Below are experts of layer 10 (counted from 0) of a mixture-of-experts language model. Rows are named router (the router's row for the expert), gate (a neuron's input weights, with its number), up (a neuron's input weights, with its number) and show model dimensions 0-111. Each number is 500 + 50 x the weight over its row's rms, rounded and kept within 0 to 999. Numbers have three digits each.
After each expert's rows: a language model's description of what the expert responds to. This comes from a sample of Wikipedia text that the model never trained on.

# expert 10
router:447511440487540370477463485572430489410511503491554466417460552552459507464401484543583532564464427546487512538434490414485546483460561509502505542500407481529420535488463517483524456527464457461495554409480468449463566547550485552525560460437447565458528514562612539563430575498492458455536535428435521532479491495486509583573541479515
gate0:469497437489497424542470496483538524511566463575518418496490559495547516506418509610669539552528483615446515594537435519472607584417534428493543462534600513482496516509516541437476565411495477521402484530587528494492561462479542416556516484409549502451549563507475494499397421474421444551529498470529551492581521400516527435537511491499
up0:493485533512472415352505506486505438496454470520516523447470429389575473518506509566456504451522476507510477518438496493557528561566487526487548359520437513591497503491481499474452482625514491460555476416397527534476490513502458571496556470492399437522498447503534466492489482644406541571573426427571516536486508453569574420496457545528
gate1:532504523517483474529484560536423497518543462482549552458412484554513545529392551430549534486545494513435498408396394502508400490507523595504535648536565507555568542556492482497523370529549493511439495517550578483512447526401489573416433531525458548483565512439433468514488537546552376460526464538598411540563399436549573533574474539464
up1:549483526501551539462548552516485424447468492544472507454482544525502415465474499559461514538516715441429437525543530478562438581533466545528535546531478560479486412518471479549507470476492440405463435499369568457538452499473555399499532531465474489500478510557457480563480458548485515544548460445449489402484593499580511506540441494564
gate2:454484533511492380511457510481520419476564499447482401441474464506453525393471476502514606574567509571610505411421480434490516525442466508500475587518440416538475522480542482548503467514563568510584523375469568383517570501461537540409463513471534444451458564466595499501457486527500435462601473436475467499406501511555566577450550522447
up2:424502475490562507534447574460443511519598482532477407537446431424427522522515453531477622568537423582613434421437529493504461634575505473467449569510413527526517514459495529555551475498492581505546538441505534359489520499427492469487574520510500410527517595509540543497529411491610458491495488436425429419358436529532548523429512498496
It responds to: Word-initial consonant-cluster pieces starting a longer word, mostly after the or a, such as dr, feat, capt, str, as in Drunkard, feature, creatures.

# expert 7
router:463541371461537499473457477599434479485455521418526446455422491508472411425439405556542559529439448561427483571459495453474544445536553428522469555524476506554460552516459561468503457500446460426503522488467456475511505568533465558422532461489449541454469461557565528543480567525528476458485558434470530526458510508470491510527475447567
gate0:533439482603552541489489502528521453548438563475448387561485512504557438441500459462528535528520451533428466473500446510538523545523560533471595535510515492551455567471522594491506533465451589453409575576485615484466519498496603494421633448520376463484497507581495508483489518581560527447450520496442489410593526573566428491489496474572
up0:488466437522486550497528486578452421535491561429404528529437498452523401484452517474500524512587466514447452464508458491524476584526526550425435572466572503501404617509508577442534550436471513479403555578531524505487507435493606472448564457525460461479538553573527508480520551555550503497496535482475546388572504563559421491478435503546
gate1:495511517494475531558551613516509493478485488541622567472450492425489448468365558514523461500444504479494511534513418451470515527546491472493516610500521529450493520471523468509573464478451484595508545451481478475500479512420504510530493611450470512473555497451532422464580539442623509577447557579449512525487508516540460509496447499548
up1:568571565551493542454481423529557444604508568521413575544497503480499574402578542580459515523567517418503500484426481556538477556493631478547539485470550483564519523523484582531514397486514447430467570411535420608527588548553541507467489475534553497571483524500446477434451514524448471478557472506458445424473521527474503535442568509485
gate2:567430465471542481462513480493572450542468466433519511437494469528571483476511558466597476469538484496510502452539573535497419325413484515529463556420537477531543494413585403550485580480424482380549475544457484570519496492476591537429534550580496567508557508489444487522516484586574537496500477483496393465494446487422594508514545506504
up2:457454472478476508406539548500526433550479503501489529442483497558590528498525503476596536462558446532496562482494565554430454363413511568523548524464591443539561487434562479558462498542454473415520419501534487533513494500422601445406548503584567555497593458419464439573506401634586449420493392513500422524534480479487512485429460491496
It responds to: Common nouns and noun suffixes heading a phrase before of, commas or in, such as difference, sequence, means, backdrop, knowledge, positions.

# expert 30
router:453566499474531447492465463596454509441423529431580437455419563551486498478448481522522569537470482496496592536478465488458537456413526444554472546489445478534408542555471523437507459544487441443495562413513410453503533623540408570470510446500490613426475464518507524538432586556519464449553534418515524515442541499447486585582549488518
gate0:524510553591461513517504547519495495466539496624462590538480429506551531600521534436555437515480434483468537443476494483582511472441626495554520509525535531401552427447496526578475593573460527550506379538440444468543476483470504512438506597527503553545406516488440492473475502469424439475359429498500519475586486451595541554500438545501
up0:507485475485534443469543548505521390479449528462529525522469474478520451535485587485521495497502412481467434478441422484529485530477569480522541532535557543571455480419498439487469558528458508456587538523452467551393508430456475415494509529446461531602518501519499495420470559601375492546467532556456501562527478425355509510432426461576
gate1:571514513444517404541505522499482453524559464479492407566485508604478544518623463457514495450528567521489461496495443506454446457445394494536527455508465562476496458517475526501519546441517501344452480589492454554511462493415502485574491560399506612487433501514530432450379429469551476518389546513543437457463476590465449471533496541530
up1:451452481494470535613506587521465462575482529481441488497559527489517502522446481514404472513419499447455443566473552557447453526447444475514467530479574420556510486518470545453547484598442428432533532540494423462545509476587502506445483466584458492512533487479582476470467589521440510480652448497467452423593511473552508499402451498524
gate2:526462479565596444467470516464457562481445569553418577482469497498431501520461474475487552441503555496501504522466472477537547516578392501502522523551520528516495503568456472540449542481555479589427491445533506485504535527527449573477500468417387572507460457515477465548526607596449462420561528507453430525490517501523588393480478490521
up2:494536477552537463502506530489464592546413555523385549535527490544470533490459499506573535454517576442463526432517532487556498505589463518511563573582579575430513460538433523573443569532503535514481486450491383497513491501548485482474522508471431492537526456468476488532564586512490474430585508453469451525557436499563563487474531549491
It responds to: Middle pieces of non-English personal names, especially Arabic, Turkish and South Asian ones, such as Rahman, Shihabi, Tayyip, Mihai.

# expert 8
router:521530453439502401454455432561438568487456546466601465494479487576458453497502440512533547568482466516568519588421439408457573447472544442507512547471457528504498517527464546476500482499444470501434602522500494489510481583526465561488544420409494566445433467557582566544425588545472462452594608535477533559454543501459558529527476470560
gate0:464471493507465458520511526511401553421482531503569552533456494549525500374397438510479446483460530600520502445394411468456535442477446456428519492520484517468445509532514422490530495457568489442439575469508520489454487472445543494456494528467454513442480599555492515404501501524589564413538548432520450518545538419531616478606488595580
up0:523485541447508515520470448465570495491542456539475469520515512420474534598519574460516538487515427443518553515509527527534415530518536497548439494495493390536511453473541451457498501550441504564632460537443480461502445415605476532481465442507576466547525364431455467558465519500479507575490514600578524478497497489522376553430637393373
gate1:466523467489437427470454503524514474417516594447505521540588538505453501425522511509605520510517508549494572501496500410417473492576546375485410529504421446556485515493552537441494417511423453521510400426530499563388540409548478450476577420456453457455559423451477553530555450573496513431477580502536488563502510422453489504500581497452
up1:466554545535568547588464513566498460499425464495508460425415537559555453515492471582380542513437448517450483475524556575577497437471534553529510539497538434541487543478486404488564463560521518397456551465522468485554515557467499549479453542522494599475504524516530534493385604442450464536571513447458559429445578541520544582523494476489
gate2:584461506529454443506459496509523485538604487353548477394403557529526501457476569439525444463521510578533530585484378467544530515466602487488578463604499529498439414489413411400479429532504477475473525453489528546556483452541468531460534492523570555383509464494497509515493524504477512446448442552518489512508558532514444527539477423592
up2:467535531591569507533517405453526437494442512497417468571458544527532543564558504532461515517471462497457461585515600580503469473416448482505486494335477466534567478512469568482490548471596351483500508455445487501470516507482481493473456548416524486546530476533610489447448476579440457522420463525494561545454387517621560490484514530445
It responds to: Inner pieces of place and proper names, plus table line-ends and leading digits in tables, e.g. Sask-at-chewan, c-our-tyard, N-ap-oli.

# expert 41
router:471537504466533467525414445635500529499458607451540449462456528572507463509447467523496532527463438558532562537425470454517522502462524454533454539535482427539449508563463529463587504536423452435415550441505482473491555566538471540473585470468462535437452452552510595517432525588532478462555602465419524488458527493478543552542501457568
gate0:569497491546522479559559528623477423487486544518475521523519496485539508502510522512427581471548507496550407458435500578520446488414465538565478553484549490589535415544436467521564434661491559414473387470448599472440510503486505521547585552427478530430550557527520531485525504564551478526462501460408425434432518553505496494544522452558
up0:491470457498612470464489497532469594513461508557492471492538518569493480455485462485509525508448455481552520559471394485420478421498502556628451588405413475530579488466551514537458561607515449374519439468413589486547526551544496509427516505406396603475546526511430499429473489578514469577532417417512463508481470455433555450513536427571
gate1:514508522412465551595451539477458494447511551583455505492588502481521491522476512405534514434549556475448496516526519514498589539396604487522502478472476449456493426569420540517595456428481531520437603537483550482467498526526507589463550471468444581536574526429470513509520460475547453580507463549400498441467464530447496556541558502551
up1:485553590509469499648431505425481541445508572555560550492549418470523506522476538420507445414498448420498527521458558572533539576490554504475518553452415467521474436503394560612505466460328613497439576452429518405503458508552527565425511481519511580538556516439505487483527493495555494541493435489507511491445435625531487529525451450532
gate2:454555483591578508467436403534558562461477559395568514466523484533466530466439428498556550485435479604454518544558499518466496477557517542468565615525483401568463519522601527465565541550486332461552462461515492434520508525506457488476543452531389575482512484578486512502563600454430538466496426427542475526514450466546602565521485552487
up2:494568474543557544511483400496566588498489590414556532492514476532502538464480457478512501478460491581510511554490493506522480492556471524460578587526508372515497497520582499455547549534480347464563418487505497451500465529455500482496567452526407529520530474597467478500540537481466554462461455470535468514546431450525624556475503565459
It responds to: Past participles after "was" or before "by", such as founded, written, directed, published, plus punctuation inside CAS numbers, citations and table rows.

# expert 39
router:445513467436539411440429429497539515407457504473546511449458541565461434428468492495516535574451425597528584508429448423478566430556567457549458526572452444513441561479473573446547442553485492452498511456511485485453504572523461564515512416501412546505496439527569578514460496562471425386555488466455568527470547474480590565597500445544
gate0:498481430546554527468435480523526506567414498529395469449521493542495528477466471433587419535562422529508564475479537486429484521529613509603467571579524474407416597562590556521507514510564494467444405527479530489572459490475448518446564479535483466480519526555572488570567519471580484415563483471509502422495552492508567557482543490595
up0:450480446547654559518498600516513461501442507495474456528494464515500507504460432434575439543515396524610573485428492500449507496490598508545538543525398492455495495507584531528519539459510561454421427506512541476565471492514434457470544513534455570500518545553537508536618453457535455446551473462498463414521523531512483500455462514592
gate1:444512419560439474605476417509432463469501553479465444488500454519481553529512542544473482543518573536498470606481564433443559473523482427479401469469434510484477433498549413517536495525433533546470644520533537544482541560520404516549490486492493574456473494573499475532513482525600572486477476536492541520440577581436482451562593445538
up1:411470409549386471566527475484496481495530546514467494451515406511475557513477520485466419516493580523492525556458511444466568422574459457430388455522401502435469466464505430528542507543458525560470571524547561502465516510528400545549426432515482491451500501523462433568533426533545567413462453576489513522551638550473472462506539413507
gate2:510547476524477598485483465472568620418521522494405471497486427565490470488463540520536512416469412456534516515375483556542555416568447572579502469472574426479509458462476543510464513476458561537480458466530523548505474549476537515554442559440431558512485476524493582510588514539481454476545546447523455526477373532496498498558591558479
up2:500518468587547527521474527500578606451513537562490445535461511517511485512441522478428532433535555530441500537379481532523539416475494550487517447467512354540516513519562437481489546486508518499457460477538470477500514553471471459486504573440498532480552376460531582521512510569421484577511522527538438574540452538457620495438611512411
It responds to: Starts of military and political words like battery, rebels, Reichswehr, merged, mostly first letters B, Re, Br in army texts.

# expert 40
router:483498470467502455455408467577433552447486582467550474503430598572430443458442464520500533552440457513509504563487436483485538465500506474547485606586449445552418525558461559467536442546414425456436559461496463479504599558531473557482557445463483574436517437600518542524428544581489468452554556453479540543435556501434588516576515510542
gate0:483537506549506536464538496565562519554497493503633570423511491496433491497443498519430479475451497496528455534594420570560502501387435463524548587486449515465542464481527565410507476562516511478529385509473462459543486494564485451408455526467449556507534521359550494543459560481543556525589449436618492531395517542403471545530518496480
up0:416494588482474557459548533535527470520469369464627576462432499452493443433480541424458440467563524492491502529520504521539537480434480498511513521447440498487495517466551506405497463597458474479508431517500421476502457562501508491396493531488537484478608447455560501626505494537545456506565410505545512392449491593484478556491507444525
gate1:476531457525507433489496527568507449491478509524569421442452588584434499545574497561557494636516451546515477568485496505488582516483529450475448529494447481508508533485468471428522460455521501427414619437567596434480485544566450505527541467510447481490455442467491547562472474469569389446468527412436542557440458429469421529537575531476
up1:506579450464553502488449457500524478474455526340450483468561432387553454412393572480468552445606509483510526384514449424455542436484557511534518517545501447567453543549606515528547521578421494499549443477416404450439484484447551590506518529511557551433475525549582534519412605547486563567569462574436511485533511558554585530482459427512
gate2:424460464535565538459483496534482491580469496447592483493499458514620542488472472445558528485423477505539604507537438456595560516431439495489472532506494460511466521477436614530501515610543516508504520436492421422449527567546550525445492481500522580390524469467497508521413571496516417508403419465586445512460542422485439563517428479481
up2:434472519555529475495454521567493493540442405465548486497440521496530548443440432495569521454468521538507580534539501430571567456454437503480530531535489507467441455496372527544527463553525543482499535442444479448539521537551553566418505491453494576414458460471478503489434558557522451515410492459554438461486566486451439593490387475465
It responds to: Adverb endings and sentence adverbs like partly, formerly, eventually, However, plus line breaks, periods and pipes ending list items or table cells.

# expert 53
router:479544437504568426468405492556474516438443554463519459480460567506450453497423468539580529527443467548482538578479458489440545475470532463539438587530447405546469527503473552501550513551481458437473526504414427499546545536532454564457611473457425534486454454575537535478477544557463441436538534429498576560469475528495589574575503483549
gate0:474520421542460555541472514507482510479375485510487456504505480418469466444494402500509480423479497573439397438474609582462580583446480346521450501407538444496472528419444485429467580545486444541463472524473563430563534428500452505419545397454479565556467494608455509499484557522471421517456470410526510544576439541534550462503543479462
up0:499531544501511496433505552500475592481486473497491488415474395466504499475432507533473528543451407519466507570552390548550497491491557583549440519466534550476476538526559455475527562510501629503485456495469490449369527523522524563440441395450439470463507534530494539487441511554432573474452420558489514468513513533465484595610474446416
gate1:384523367548470535499486560507436535496500490560516499446455504459413492490523502564487525461423472529553463577611434431475532496421462457518526490468449503513486547558656527457463471462419504497567377515544421523481473474475574453521549468544440456519512513452560435494514500465488462452552464393492549500469589477477490466488509455529
up1:407496519547495561497491469490439503491564504483415484409523555448490504499433575548411518478519434488505528386551436519514377476584502476544481534467518528519403547449542463484472454475611479500452574495441457497420516551453537544562446439584566543419440468512460505518540487459549458530495500466457533548482480497545522505572534500604
gate2:496507474435478409488509546493505539599527419400540535508486574497553471452481474563570460508567416586595443501492381509510535438494452552447529514467543452520514590427569535502506557556504453515515602468424489442501515551506582563508514431393423468481502511475520483458488537543486488370541434545548470438419483567477493445476453485506
up2:498515509545484556559501487513479432461411569569444514495477419464440514505539514465455573513439555420477606495498642492529469556518589485542498509520449574485455436562445506538525472398490496526441443548556533566492460497501438446445488548596592522518476487520514524526524452426563503590458602502436549536535533449524507534497529516489
It responds to: First letters or syllables of words in historical, religious or non-English text, such as P-seudo, cent-uries, tem-p-les, plus spaces before table numbers.

# expert 46
router:463627392467527476491504464637463524466456623478557443463494518501429432465444465559561520521475437550471515557459482442498561471502554455526447583517451519546451559587452517432529426542439425430475561458439443415486572559543445522514549469465469571474472486545541546521450540517486509459551538428444578540461538479464520505501552408532
gate0:583543521533469527551491537495657556445487528586500489514527475498510530551499415485562458443424462416575492438420606488509495509429503567446472465424558548513580475468556418465493448515515484510570502505528491479489479513421494464529524483514444479587458490487435491486488508518429585544547502506545465563451513515547473494447447521395
up0:584542465400601512480536565551452507465486492538489506477535522469485488490472437505491468632578459504468584511535521469555447570495458482521484494413521494559463526411481485498513510538557452450507464503533509525546525556562579549454512466394413538501467502542428418504440510508584432451469617495548456508518577499531525500511469575481
gate1:437612424532467491569502436490500536434503561461546459518511474623471497478524567519559500487522497499519531548556468529436611525471466503549512516471439493512588529509493442501492500502462577487514375509452530459507430531421527461504602463550485511554590433501570575472581411473633477572465408541433448595503461458539474483445421412465
up1:471595516493452459575492477464540519434496580465569425531482531597413521465505489608597519474502440548598467456669409505431532529462514489533572493441476498445559503555447475505444485542512546529522415539449482533431488529474540481483567511549494509564587500489573582465519417494598537552431511478493473596493506495536483520463451431547
gate2:506508504515491519511519498454380503538513413530568430524465462558389549519415520628416452540494483587434467450534452559522464426476485517546537535438497509449553526560500424518494450459471483460417539419507428503562465520446475518588463495485482473497570473464564533451547485505455511498446566440486492443514497468504479517489499510495
up2:450478451620562511556499503435489491507539396535446405506534466559569569610454504501488509478479493556483456476576551515450458457480452487535460439517536520524506451553488353475442481461475423469438604577576624443522619524514428444556509524530440476488516574553415521465517593528499502513459514543476570470585589441501527486490486442489
It responds to: Plural and abstract noun suffixes ending a word, such as interpretations, strategies, articles, instructors, colors, disabilities.

# expert 29
router:393458461393605470479472414530397569473447486470511477476448531533451447422442502520535519622466421521504569565463446471497552463492583468546481569504474525558463555510457515507510463526478458468471571446472420490460564558564457537513534461433423499464466429569515561545408558513482481484502569453444489530508471470433486598589564507611
gate0:457510544551464536543543502561506468511496500413492570538499552451512515426455589478430536565484477582459543536538405469482441511375452409574540666524495493471482541495553465534534449506463483557447557535524474392486496533448445442422480450556449478501578553567492524578399472481454507480568477459525513552502544496403574411537453477525
up0:455504584556516538590568534536509446585446487432540571528461552484540503515496580519405555586425495596422527492503396445521422529454397400603527608528485514476465544525427470514501362489490513585423551534500448369513574514433493482491516496508507481518582560538472488523418477491505489440547549462531498545525510483432539433550475529525
gate1:532524583538488488486462411496506540441453521492493460553499583505498527559449585451533570489427490508505580545556433545504505394501473548585450580465505451531507509534514487513468570584472581468434544453444506506505523493434511506526531515614460555579546458477489554594435542500499370535563559530475485566539504520471487506488446474381
up1:566501479528556498495505506502534457557467480560520481538494441396545501540527489509500535509523425454508449471531592482467471518586501469419558421438437413532488553440560474487465516518500493531531511472490404566548464528431372464415505454455478428501475481525489481334606514557479563564458498484544568377469544474516483556439574530481
gate2:538489484479492452508493482549493437500532538494502479418560483585477415463474453475522498557497484511521596437437569496510496413463523453477517514456455454457519449581398515489506467545501515543440408498486506524495616457511559497528436475449432567467425468423512462461449440588446481415430578509467520411519431440400455455513541398620
up2:582465521474503456579509482525507406551592490493519501499438483593532392530524540440522518540433516540502594473506622434531454386497576551503522524466446529445540381513435481488521423487580482488502399514547543500480559450438506512490457474475508572430475417423447401469449419547519484509458522545431424466563521524427437410441548447510
It responds to: Short consonant-heavy word pieces following an initial letter or syllable, such as d-oll-ars, side-k-ick, cor-rup-t, Fis-k.

# expert 22
router:483534453457549385486449471542451476445427565441515439460457563612423441487370487598488562532515477562527548526460497479493548498453544438533491529499437456539421547508484517502502428540472439475490521460459455450415563522551432547464551466415451507491446459581515520558432536554520507469501539478451548540468509507493532529580513478556
gate0:455516572482469528520499539516493468386512491473428427490478483500421421502520500476429458500467512447404447540581527471508415600533482479505486580542469495612457513519500467531467458448497563523535555553450525518548442525565462449534494456442466452506469462509479512509510521442547468572499571465506553489506490528505530519546455547427
up0:418485468411461423485483528466492457414429455408504480524484483498582480474534489508463415487511540435510479498528505475629470591425483516541498537558344499484484559530465492489521480533481527450475486503572489511507411488449534561503524504490503459507541486519539509453444553482479441537520481498546439471513384557401455435637488604530
gate1:433544534449546541552468502564492533513459551546512530466506591471368562496579524558565527547465414519563448433579536501526458442502551532539473571588500513546468569453510566485563445539526475504483433455538465495518516598517463569484574447521561551454393508451472467511518502531563479451617560491353511557453590480487493559532554477601
up1:522431542448487556546558552454396458540460448579433560563528530503515588549494565587476507509573493473548510389590540592557443549511469606482554498489519584492499540447512463583471517487549543527549434534564502484448462486509507553521508527521540459627510573479429435444521455421573480515536464535469481542533481483510351454541509547509
gate2:622496462538482414442485499473508508407465530566443471361499452451552577513538470522489484426511534558567523611446452464485497426417451569446519459517392508520493551551621553494599517539564556417555438477414432512483541586523563515518561519462476494478440528525638563505411483557423511525520546530553477575389502487559514508545554490566
up2:376539529497476541561515540555541467544541526434547540575424605492460424463467481441500504594440452441496505430465567516507536556586541435507422563491555509459496465494427493547459340415454466498437583535531600470525501486441458511511478519489508515466546524470396446526543499486653481439471496476460477375595548463401514484486500415453
It responds to: Fragments opening split or hyphenated words, such as -p in J-pop, t in untrue, dep in depth, long-term hyphens, plus spaces in tables and math.

# expert 34
router:494533427446538454479396482547441520437512555401505464467485557530475453444467436506574565535448466508496527571451497427465555402501546442571493582502446478497430501536493529435544456477441435439453521441437474464469537555559449546458536478439447552447468453549573552547450519525506434475533550478444565563483523503460526534523512456550
gate0:514447475448436438526509500545442523521578504526471459424528471510492525551547534539392466501430541509469533574477439463374511430477523549551593538495483461504434478493471531560593475422499520488427416578480461482395519477535472443576481523575470475444528457478477557521398434618513370454461515465506519500488510497564506548438557439541
up0:429514502525522517525571491460593540468495488543480570480467539496462499501423526476512423403488496505491477395519509466507476590530514492517491431589470567498628466470600458486420569556450590489430598494433506519528494537482522534385527419491540515558471521479525553567473541439396544464549517473586515454519565488540521421540499535476
gate1:452487473530452583517466588482499447407475516497598520490537578495476487493508515487487512476477501527404541488446452544579509413553539428413533543497516533456559536581459508402464531508486427403477531550474533565417463453567536534470541603506558581471382482607527516606477407499522577467516450490510500446482589520479420443463494522491
up1:536520549463546440482523384544512536527514484511419430510498429524551494480465469545544498492504489453588451545580552502407490581499449493556473507534439465565419474468569461635526465520438530594502494441577444386595573553440465457491476422474440494489571494422473507435533595497511407488505558522510512603470457426469564565573544486498
gate2:595469435483505513467452477469514448421514508421427521427542543511496496412489388460526486437516514479524499588474518511542483426537482449480475618516475505461546425525461492446447560483415485527457537467549443441362562544467451528434473469514416557561469563558456464567479499472467581459552459498464564487517573541429463561508539483451
up2:423561540469427454470555521488401586551470558569535533546485396482533464534482610540504538540501472523458504445518529457511457511559489523471521324467507523557465540404469530509521442501546536414533518538354569531622474475494525484517513479516505503434464428428495521443520502525520456571467512505525426476505488432576547495534481479585
It responds to: Wiki table pipes, heading equals signs, list dashes and colons that start rows, sections or notes, as in Event | Gold, ===Loans out===.

# expert 56
router:427512490449579439481489454571469512516466496459539468442460622553455435416461523513480510556415476564523539556433483477482509468454500428502458549517462414561425580538469480478495447547465419485450624458470424468489552557540412545432524450453436556465466433559568575519413539539480468478532601457496582557473508480463502567582544461567
gate0:473545487446429483479477512495527490502535508525469545549502459500561461447486520608495500441461478499474504538380513548449581478551575434456554569550452487451534500485444482528466513558557494410501490494437503506389497520580515476552563463494499562515451457529596567481514550516535445493618429577425481604433542545503546581627572443555
up0:497468485499548500485562520505421421511488493530415521532545437483571522557538526507477557484528479394447478509497404573558488553387546490496557593501528555455550515551509494520466555572557467411503492483510475498468596491553515504454512516564563621416519547477520508495456484466509493571507458538460515487454515560463480578591557559610
gate1:539569463518488498570458581495586464426550578471499438524537472447443574493410465461583498492441435554528516509462463531429512534497557490522543517618578468506539453455386512494572482555432521446460468532413435512521473540549465432453476484588446540604444475539524485579508505508461570501546381460511481500534540524518512463457503490594
up1:520512469456424455514455389548431586528446526488577484445437523567496423538522498557485523496521512426465482506432552428475490473442483514471455498370420566566427493515539487457522518529447431533472507452599500532458564470567558529570438540409543480444513539423553473513519504548564469472490619508483506537371488534445488457573541453594
gate2:497522518528513428452497527487519438529549500493547449562493429492514494531481499556423526443485368536570496567522464460639490458491529436432521373465465491589447486537525490479494475415451568388405579486505483524498451510477430416565522476521506605554449418447562437483458543526531521446552479448441530538470482458498547511471478541416
up2:497487497395438497550475428502528545494516496536490467497517482500455503464515491391576454512491643424473544412453596512464527508558471594519487524518547643482531501443468527501523476586543425551540452577532495475440518487561569561414534552514459408494475546494493570508453457500434513596465539575482536431517492529531432510511437438550
It responds to: Opening pieces of surnames and US place names after a first name or comma, like Miss-issippi, Mar-g-aret, And-erson.

# expert 20
router:465526469457555436401418480514468573458489586463512468385496533553461423476460511567556553578496484563490573540487471438451529480547482447515503488492463473540441513528458601419556457534439422461449465434494473483457517550537444552451509459447412519475448457519577496571465534560541479415595568465467564537465513466473533603516525495574
gate0:589554538504447508504511522479465523439504539400535555504476519510504509449511540497513471471466468555462571561451464509542431453534528413502395518566574475478491510454508586444504602516596493448464532455574397446485497481552481570451539427634551453428557433516499451643471549531575479506542551533514487561475517493553515510486463486532
up0:548528550537401515527549535465523509491562452461433569465560474497501512521472559495427502491452517495434574549482447475560484489588447549431495505562547509413518478447510616466519540493591516552499466455517528484467448517509436545517406480571530448459598467451453422590484490515574534543460506524522500468485482467553472509469427486495
gate1:485545514530399492576507484516575511446524533480530525530433495459560573410545592443575542542493484533506530521481594421504437567510599492534485552561452493495514469458457478507628448538444438474468535554485445584397473567461492538560512404484445494441501452593516541595553554547505540436485477497549544562486539585520517412467490502434
up1:499505520476417497514522472479524466433612511463572540481511435417605550433547584436569563426463486490464558460515582443535469544553506514489532524479430480486481462452536488556635468419461486506464445543533500548419422572454543513592446434523520534446517413506498496585563501513510510441463387540524530507534519561444504440455462529442
gate2:498476526577491496508427468519474475495493514448482477448470487529444568381456472483499538479596536607544509529428570501477518403478553553524526577506497482459474362603443492392587482460492389572538452511487550557529467432456510498478526528540470442456517479466522616499579518460504572503569512477425469469433499498526521487443475478558
up2:584486493522480446404437447541497590529444478412540443445394456459436476521598508441602516457543559542584493564470608466438532422454547480545543515515499556564428442539491417478542504484548478575438477546514554514509557547491495506504469465415405467469518441536489457619570475489530604540576512596439556465625464485528505478486472479650
It responds to: Modal and auxiliary verbs and "not", as in "may refer to", "Did not finish", could, should, plus scattered word fragments.

# expert 12
router:449602458455549479416494511524482534438486559423487448456533501533456456490436484496557533518461496542476518564431444424509545410516519445489458564528425497580453531519470575476528481570421445423488541470424440457469496579568444502466595459492399543449473446546583566559435490580499491480535564478514539566479479497496522564505552430529
gate0:527458477375397514526498406495457494429578509497495489466504434532513402480549616514474532473558520483516512450490552472537531572514479446502434521440492537457588517485493397404519477586409584501444554494470402512433466560464602498528449476568416505503511536537509440521486561580537573512592443442488519589405595439503566471494520506476
up0:522478436417425571461455464498471457415574532467527515486557396466489438453549535526526561530540545468490597414466502504534515548535491419543468494449509576433493569478508474455553478572419550529398512544507453583411457505466583513491485469569463470498566526448521455545496516543506533552548461454481568531441595430490537469461525518504
gate1:568499497488511433504493445519532464379514513437542478494491482602472490549465547595520503545445503577597408517357490363544541474488553437476503476560420497631511484382462557430487521489475449411584510487448491500509528486497517508546552467392485571512418375514474448481480564543547465477532593473464475450520574559537585491475501435442
up1:550529576558556474487531517499507408414522467503504508542540443576519587554432504498522489524501551572517434542428481431548545538496481507442500542591373550524548432408505531508458511497562476434611575446427477439583489486507588448561544538465529509506446444524403417492503565479560473543509532476461409470527544515509465502433497403428
gate2:510552583476473554400498438469524486460482492431441444513490542436489390486435508476564413517549529400494486446543596502511440525449540467502563502552532474401506557471480463560667505507572436470507539506503496614477500366514475447551532496532553463466538507421493465501490575592567514430501491500485510443504487547550493566519431547471
up2:493531585451386493406536494463537491478519472424434505489514558440456448533482495460530435507567475375496514427502605557483472470553550484509496441557578501443541561465547482585597549521584506488546475477492527631529449454540472471532529549547541450459552542474503454496499538508569522442481489541537569517498593579561480590536444508467
It responds to: Word pieces in section headings and See also or list entries, such as Bibliography, Tourism, rail, January.

# expert 61
router:437585466413487412455461446566546529428445529478586472451463535531485449477472501529554531552471523503475549526407486420477523433497533495567430551533449511562453562495457545465589432585490454460481492444447447449466556551540488571457507451448459522457473423534570533536426555551494483505491534484452519567478520453457488596500497459563
gate0:631522450488531640510562561523618506619490596489508461536507448451503428495451461490467476490496488517544527462481443543405521489459552527430431480517555480547560495515526513517483493490465481477530522521530409544409445596438551553472540486501414488582586472495468519519473443629486489444520483446559554465500402499597492541485447513416
up0:517577484457471507533390513465510502466572472487433427500510548485440465551558450558443499456531463455583485469421457543433530460517541501553526487417573473527589458502569549527539532508515394521476534419473524512508467506478534422532507574522443590534555519520547560451482549595553515441497586435583443619413513497564496525517541454474
gate1:426543487412507560498475508400527545544464521446535417452519526414463523558516483423567429539506549519483570488498551589461545485442584477479544450374516490429543572562425470511499511551392540537491456419541507598488435564384554492518481583512449489533491447556505566536418490509495411415513458513556514473471497534440475483473486510494
up1:397425486525559400425460617388516457427569449475528540545434457520508519504430407478582509543506475475499491567528477454575498529529552551592561467602535478405476431517491567518497400519543440480488485494490491490509488401469504448536572439489487480468533517393486422540657505590483412435405474488478511669493483432494515475497529490496
gate2:506505563494547409495494518484488568461492509511343443522551495533486481568485489486507494382510534464450463442405478511548489625550545561430467543487548457509456458399510489548501544556504547510553641547562551572557513576457486412498599520580533515669454485532454467433464501565576443523488472498446529548473452550506484563548555551389
up2:483486524485572432523499538412478535472531427510471503516547494481517519523488462508515479435530591528494541400449460515557547523511520562491514507399514470453464470480445500544560520538474500488575587501488538532470434488504544455463553553569530422573479429531461464450454506659668416565530406502431456566485442449483438565532514507440
It responds to: Country names, demonym endings and occupation nouns in biographical openings, such as Cameroonian, Taiwanese footballer, politician, Italy, United Kingdom.